config = dict(
    num_hidden_layers=8,
    hidden_size=384,
    n_experts=256,
    experts_per_token=8,
    d_expert=96,
    d_shared_expert=128,
    hidden_act='geglu',
    moe_layers=[0, 1, 2, 3, 4, 5, 6, 7],
    router_score='softmax',
    normalize_top_k=True,
    routed_scale=1.0,
    balance_loss=0.000237,
    balance_bias=True,
    shared_expert_gate=True,
    init_std_router=0.00821,
    lr_router=0.0015,
    num_attention_heads=9,
    num_key_value_heads=9,
    head_dim=64,
    vocab_size=50257,
    norm='rmsnorm',
    norm_place='peri',
    norm_eps=1e-06,
    positions='rope',
    rope_theta=10000.0,
    rope_fraction=1.0,
    qk_norm=False,
    attn_scale=0.125,
    tie_word_embeddings=True,
    parallel_block=False,
    extras=['capped logits'],
    init='uniform',
    init_std_qkv=0.0436,
    init_std_o=0.0109,
    init_std_up=0.0436,
    init_std_down=0.0109,
    optimizer='muon_variant',
    learning_rate=0.00551,
    lr_mult_up=0.772,
    lr_mult_down=0.7,
    beta1=0.93,
    lr_head=0.0148,
    max_grad_norm=0.5,
    warmup_steps=200,
    schedule='wsd',
    decay_fraction=1.0,
    decay_shape='linear',
    final_lr_fraction=0.0,
    batch_tokens=[65536, 131072, 262144],
    max_seq_len=512,
    doc_mask=True,
    train_tokens=1045000000,
    max_steps=8253,
    dataset='wikipedia_en',
)
Below are experts of layer 5 (counted from 0) of a mixture-of-experts language model. Rows are named router (the router's row for the expert) and show model dimensions 256-383. Each number is 128 + 32 x the weight over its row's rms, rounded and kept within 0 to 255. Numbers have three digits each.
After each expert's rows: a language model's description of what the expert responds to; "raises" lists some tokens whose logits its average output raises strongly, later layers aside. This comes from a sample of Wikipedia text that the model never trained on.

# expert 58
router:077149065127176115112135146142126133163129185077164169116154102112104105142126091109090102146060138114157085180119177155176105142163093143087149168091103115100104123196120104126107126144189079089136154135123125149156149130163131157123138158109128127124149140131070165083073089085098136131134150180126154081120175072167172120110184144120105134131139088099189130134093153136128157124078
Description: Digits in numbers. Digit tokens inside numbers in tables, identifiers and data lists, such as codes, vote counts, years, reference numbers.
raises: " |", ".5", ".7", ".6", ".\"", ".8"

# expert 36
router:086149075077127133108137128116144144128181207114126081113158147148158149113160126083129132148160146121153148195156127133090134159108115134128121154116148186130134152131061148143133125096141110136110167150142082114137158144138184124142129182124162186087205109131140119131098134144118129141120095193136104135081174070176164147171138173093110103143053094155152170113199142166048129069174
Description: Article subject openings. Subject nouns and "is/was" in opening definitional sentences of articles, such as "railway station is", "It is located", "song is".
raises: " or", " was", " ,", " is", " and", " (Note:"

# expert 45
router:157156125167181206185127070118101092124122093117151092036155119199083133173113097117126160173129137103107157080104134143112128121086106114167140125127101168104116138134134103090161123140196178074174096159080080080126169175162175132046103168084093182134114136099155103158119151106130076117112126127132163153174126141071114125153134170145137170130154148075121119096100161113119126187104
Description: Prepositions after verbs. Prepositions and conjunctions right after a verb of movement or action, mainly to, and, from, into, against, in narrative text.
raises: " the", " a", " his"

# expert 47
router:091125133101154097078122170154126118136147121097119159116106175123149182157123081136130170160121154135136131165146085118116076082134120124160114107152158151141192137151109123158100148038098054141088147100116077097071159124139099135162072134159128127168140191113129103131166119102186121165102108072122101163136150165105150142130105122150132117135143196173151139139137061157125135148099
Description: Biology word starts. First pieces of biological and anatomical terms in species descriptions and taxoboxes, such as lab(ellum), py(gidium), invertebr(ates), Scientific classification.
raises: "iv", "as", "od"

# expert 42
router:127121063084133063132135160125214148154119145123130131090119155070150130092123115062139151180132153170117199077129135128132141164124168168112152105168125111123150130118104087139119135148111129124109140109138089155125130146077107119096097136156187121119085145085178125134146097113180122154154116139137176196115023167114107143154104083165123116076099171096083093123119142159157125164066
Description: Greek, Slavic word pieces. Mid-word pieces of Greek, Slavic and scientific words, such as -ic, -nik, -ak, -istic, in Panathinaikos, Heraklion, gamma-aminobutyric.
raises: "hen", "a,", "he", "is", "ius", "ips"

# expert 10
router:189118128120106153141097144144100138165164066081105075154103139167152150150106177162147149129160135129182165091100078144105119094200162156105128145170183153131113096101077119163106071144129111101143160152185081109140183130136094129104136154128105080151131160093124121124175133109128075090147124123079119166087161107100151205085104100135152108188142157141177149111151132144155128152101
Description: People nouns and auxiliaries. Plural people nouns and the auxiliaries or modals after them in general prose, such as people, students, troops, were, would, be.
raises: " in", " with", " also", " both", " on"

# expert 23
router:077169116196085092105065107161149201125093108098159140131132143151136180148112072070131121142119143067154159114146126135183104149179109101115090151074087135149176108090143107104116165164155144120166123117100171173126099069052137164118176105146123102146152112145150097207105128149119189147127137169136127077139138101103102110143099113115150128092147127134069116091152126114112211066125
Description: Table cell separators. Pipe separators and first cells in wiki tables of sports rosters, season stats and election results, plus Year and numbered labels like 3:.
raises: " ", " N/A", " —N/a", " —"

# expert 4
router:103143101121104111132114182102085152075127134188075114127167214119171126158140155139151121171151073084138178117135197101135122125146076174102128111125157141084082153124112127143135115154130130106180117093186116105080185128092130086128095111165189139081073117136082137159185056136184147208095160104136134128151120072180126130119124153115112131177076134115159141136148107126137131107098
Description: Music genres and colors. Music genre words and their pieces in album or band articles, such as rock, indie, blues, pop, metal, plus color words like red, blue.
raises: " and", " |", "-s", "-t", "-", " or"

# expert 63
router:111132082133131159131177121136173095130108187092151153093096119120059094132189158092187149117163143129103104160122083160129166113150122123106180104141077109163138130169148153122145104105159154118093094165146128196165134121077153146131083129083162093067110081104094059146182205156121189162130100113111167148083108134140140134144151084056116105145147132171102182142127180145121088137120
Description: Mid-word syllables. Short inner syllable pieces of foreign or unusual words and place names, such as V-im-y, Trivand-rum, Dec-im-als.
raises: "'s,", "a,", "-H", "shire", "as.", "as,"

# expert 9
router:113137148111088083100092156099156114087128124137107154142071160140160118171088167088138076143168123138117141104140142128098136089164130161103118071154130139168129188147133117151043188134084137113156139113160097120072170115112107135135110122190152115091124142082068129189169149111107120096127168107145122145163139118118164093145136117133131164142105148141155165141076122141151184110105
Description: Nationality and award words. Nationality adjectives and award-category openers in award tables and filmographies, such as British, Chinese, Best (Actor), Favorite.
raises: " National", " national", " East", " and"

# expert 3
router:112072103127152104168065097117060063119126183136157136125137152181150115100089096154121121129171119150167096157101094076103166154148115095087113135104139058098164129124161164084119120168171140110072117076120112181056106143126103139170115111137144130101115082098172116096144104087107116115137111129176107119079120194117177137116122175155123097182171131120156106141142030173174163136064
Description: Capitalized name openers. First pieces of proper names, often in aviation or military text, such as North (American), Ju, St., W, Route.
raises: "rang", "ern", "anna"

# expert 44
router:114175174109113124128082116079111134148105150189141094107178186099197128157139130170084161116169113109134124178144121167159153163144138129110102134088087139134101192106078157197116140130178103116134110187157090189136169109133171143108066055150137150141204090133152087175134072118137132140146165088164182105122139093123092091122104125100116106150137111142130148082154090149115133086152
Description: Chart table cells. Pipe separators and words in music chart, certification and sports tables, such as |, Albums, Billboard, Chart, Gold.
raises: " Unknown", " ", " N/A", " unknown", " —", " —N/a"

# expert 2
router:098102070070144150129119127122131132143166088145043100161115136124125121128161074116138155130149173118124156087155105161089109114109160146167135153074117113122138124187151125078161076167113134135086089115158156084169099133099131178096135063151141106167107140157094087165155101182078162117109151119155148138131170177128143180122155101147119139056122112111165101095125170111083114135128
Description: Foreign word fragments. Single-letter and short subword pieces inside non-English words and names, mostly French or Italian, such as L'In-v-ité, Mag-g-iora, ab-b-r.
raises: "ous.", "ous,", "ary,", "ive", "ate."

# expert 25
router:087161104162101050128108115151138119105081179145089203159108215147132123119106114149097117075160078153143140147152143157087185113103137160112131128187124127116125180123106129150097096118167082149124166119142123118113156103160121083109105101122084100066195104092134118091085103132121166140073161105153152142125167175162102137148162066154120158192147138112171067101094135151098096092159
Description: Team and competition names. Final words of racing teams, clubs and tournaments, mostly in motorsport or sports tables, such as Racing, Cup, FC, Championships.
raises: "eng", "S.", "H", "har", "(", "B"

# expert 22
router:100159104173150173094194138124138132149153100129053071122097119140064104159124152175161146151153115175142170088067113187117136140122067094093133112079171152120120148185136135145165093141149121170151074175150191159173173112165118152121117126090099148107118120096100151106133131159098162112116088188142069122152159154144133097061097117154147119093120090105170092115191096142128199110145
Description: Section headings and breaks. Line breaks and == heading markers at paragraph and section boundaries of articles, such as ==History==, ==Career==, == See also ==.
raises: "In", "The", "On", "After", "According", "\n"

# expert 6
router:064050162140137160085105115119150108155133109139161115154146057117195150143074132146034134142121124178112099124131130092116123105131088110061134112133145111048093108096135092124083114171148090163099137087138207138148073107080163115109143164080138190140103134169162107128132082108083119167135088208083062108163139058168150108091163172155127097115140126149177126185115119166083124109131
Description: Years in dates. Year numbers in prose dates, often carrying a trailing comma or period, such as "November 21, 2017," or "in 2022."
raises: " and", " as", " to", " the", " for", " with"

# expert 49
router:128122068088082157142128126091147095115178104147097065156180114133073192102095152133153084100132075136111157189127184128093070136118125121110108169137081163144175166126140175139111174160162184137164100109115063052128163098078165103134102138142202202100124093094097154127159110113111145137147122142092106090144145109150115079180137143139123083142102111135102145130119168140124085148085
Description: Creative work nouns. Nouns for media works and closing quotes or parentheses after titles, such as film, album, song, episode, version.
raises: " from", " with", " of", " for", " as", " by"

# expert 40
router:080140137108145172167107078081149117158161112095106141114125084123090174097085144157136143095116176185105133064085124148112103069143125102123085141167112142139167194112176146137170153137124105117182058091092105075154157123136145156077066159128095166140123135151106118107116120113093091108157081157124110101151153127143156117110104175088141123169139159162105102194160151116105130149176
Description: Comma-ending words. Words or pieces fused with a following comma that ends a clause or list item, such as season, album, 1999, Jackson, finals.
raises: " which", " and", " the", " where", " a", " while"

# expert 50
router:160185118146093076138132112075067132113168157066133051159102130142078144106165155138116148076154086135107162106140081176135113108134075103083121080136136152137098144098134143113086170148148156122166141134164096138145137126084086146137107092156173102139132075089116142153154125140091097158165169074140127087132149129157144095125058096088125101052125145160173144123176086108149105093212
Description: Media and publication names. Names of newspapers, magazines and review sources, plus ISBN numbers and acronym pieces, such as Times, Rolling Stone, Herald, BBC.
raises: "s", ".", " and", " called", " in"

# expert 13
router:079141161165140124115130139118104148147109114111105151089091142158171161173156191155122161129109214115099121157137141170103100130136123120141177124118144100130112112146137158074113091069165174171137096127168144157146105085168118124104140089112163168170176148147133112113080127154126097117129091131126166130118173148136126161123098134142108137088157122188078170143063129176108148150073
Description: Table header pipes. Pipe separators and dash divider rows in Wikipedia tables, especially election-result headers beside Candidate, Votes, %.
raises: "\n", " ", "\n\n", " Ref", " Other", " Ref."

# expert 56
router:176091167082134140145087125101089129112139102130152163059143106101106179208129111112194153083117122092088180121114158137197123145093109084152082130108154114085164074138123115148131064114161139091139168112145106153127081137170157124069158156159128164141082183168118175146126141164131107144128130166170091120138116152049118098186084145163157150091141087144088149091074159108139093181101
Description: Definite article "the". The word the after prepositions in running prose, as in in the 20th century, for the rest, with the Mud Hens.
raises: " same", " latter", " last"

# expert 5
router:131164134063165157158144069124070148147135172161148145132156121137167101123122157136098177106137100095098114163085101103088147074108121130145139150122094167096120207181106169111101163115170109138098127173127048112135079169085128166088114058163175199124177046064131118045184102150135164152164089106144139128137144048160153149102084111158138095142134104164127122127126111156088173166172
Description: Time and schedule context. Words in passages on times, dates, schedules, broadcasts and weather, such as p.m., hours, aired, morning, week and the and/on nearby.
raises: " in", " as", " for", " out", " from", " with"

# expert 48
router:056097133138166155124093107161139177182106137094211149069155119076158112176136118117150115168117167120104120146141140104135117101155119184111094157118131159046122115168147108132142123133140118112096201139111065105185110164127165113114106076140108174100170134076185146089054147145145107042173088109124113109091122097168139120119113171067121057130115084178185146176125118062085169134120
Description: Sentence-final words. Last word of a sentence bearing the period, such as "south.", "1945.", "season.", "church.", before a line break or new sentence.
raises: "\n", " The", " In", " It", " As", " This"

# expert 20
router:171111148154082165112152127155156144140072142099137140061118110117145094148137134085140146120144170093075161118126145157124112133102164072180186165096083174135112136114142113108160186091160054112135089155175162137137161161126185120073133120078090154133147123065129122149092086134128202130174121143093155124142124115159075076119100125142148096188185126149129207165141151110153134143149
Description: Time and event prepositions. Prepositions opening time or event phrases, above all in, plus During, After, until, despite, often in sports and history narratives.
raises: " the", " a", " an", " his", " their", " its"

# expert 14
router:174121150147058056201112175152100122087164125118129098137083127145167194145080212127141175106155136169158104142055147079072145096153117131087190076133129126117135108080128125130087122136089108162193151109140075073125147122128131094053118144097170173130070150067087152101125141099123118158187128098148075123103060080109166136107111105140137103169150114111162154141122075136115087090106
Description: Group and domain modifiers. Nouns and adjectives naming a nationality, field or group of people before a head noun, such as local, school, Irish, students.
raises: " and", "s,", " or", "s.", "'s"

# expert 29
router:166153187122120117144090105104095107105140098185143131091123159143177036174139180126093150149142161200119118110121127109163152142092099121086068138128122179143118102160117112105144150082185070057182106130135114091142151128073135098082110164156107185086161141065117117125082107113071152129147153130120130123144153094134128084166132166130137180077079084094106080092071109143146147067135
Description: Line breaks after tables. Newline tokens, especially blank lines that end a table or list row before headings or the next section, also == heading markers.
raises: "==See", "In", "The", "|", "==", "According"

# expert 19
router:164089085123125165082109119107118093100146152154113083148171128088101127086090139091099129099126090113151137130113114140165164154150146160061146112081090172123186130108125129191113091086122150138108140173057119176109139120111178157097156097128132150067133081200074098136096035135151160081135179166126165116135149079166195087087153108158131103174129087154166171104106142107080115132141
Description: Parenthetical word endings. Word pieces inside parentheses, often ends of romanized Japanese names, coordinates (°E) and glosses, such as Nag-ata, (born.
raises: " zone:", " Years:", " needed]}", "u,", " Position:"

# expert 12
router:082131166129149177202107171182167148122103088114152110146127100096081172159126110138163167171092102183092162086129122091126061077148105160115090117142135152152101106107118141120202133142135125134182113104139113089137140164121152139134105166107033114130108096080120079053086128181114064062195078125125072111156096097167147127097126161168153095121161134166147133160107178085165119135103
Description: Clause-linking words. Relative pronouns and subordinators opening a new clause, such as that, which, whom, where, However, plus introductory "In 2015," phrases.
raises: " the", " it", " they", " he", " there", " all"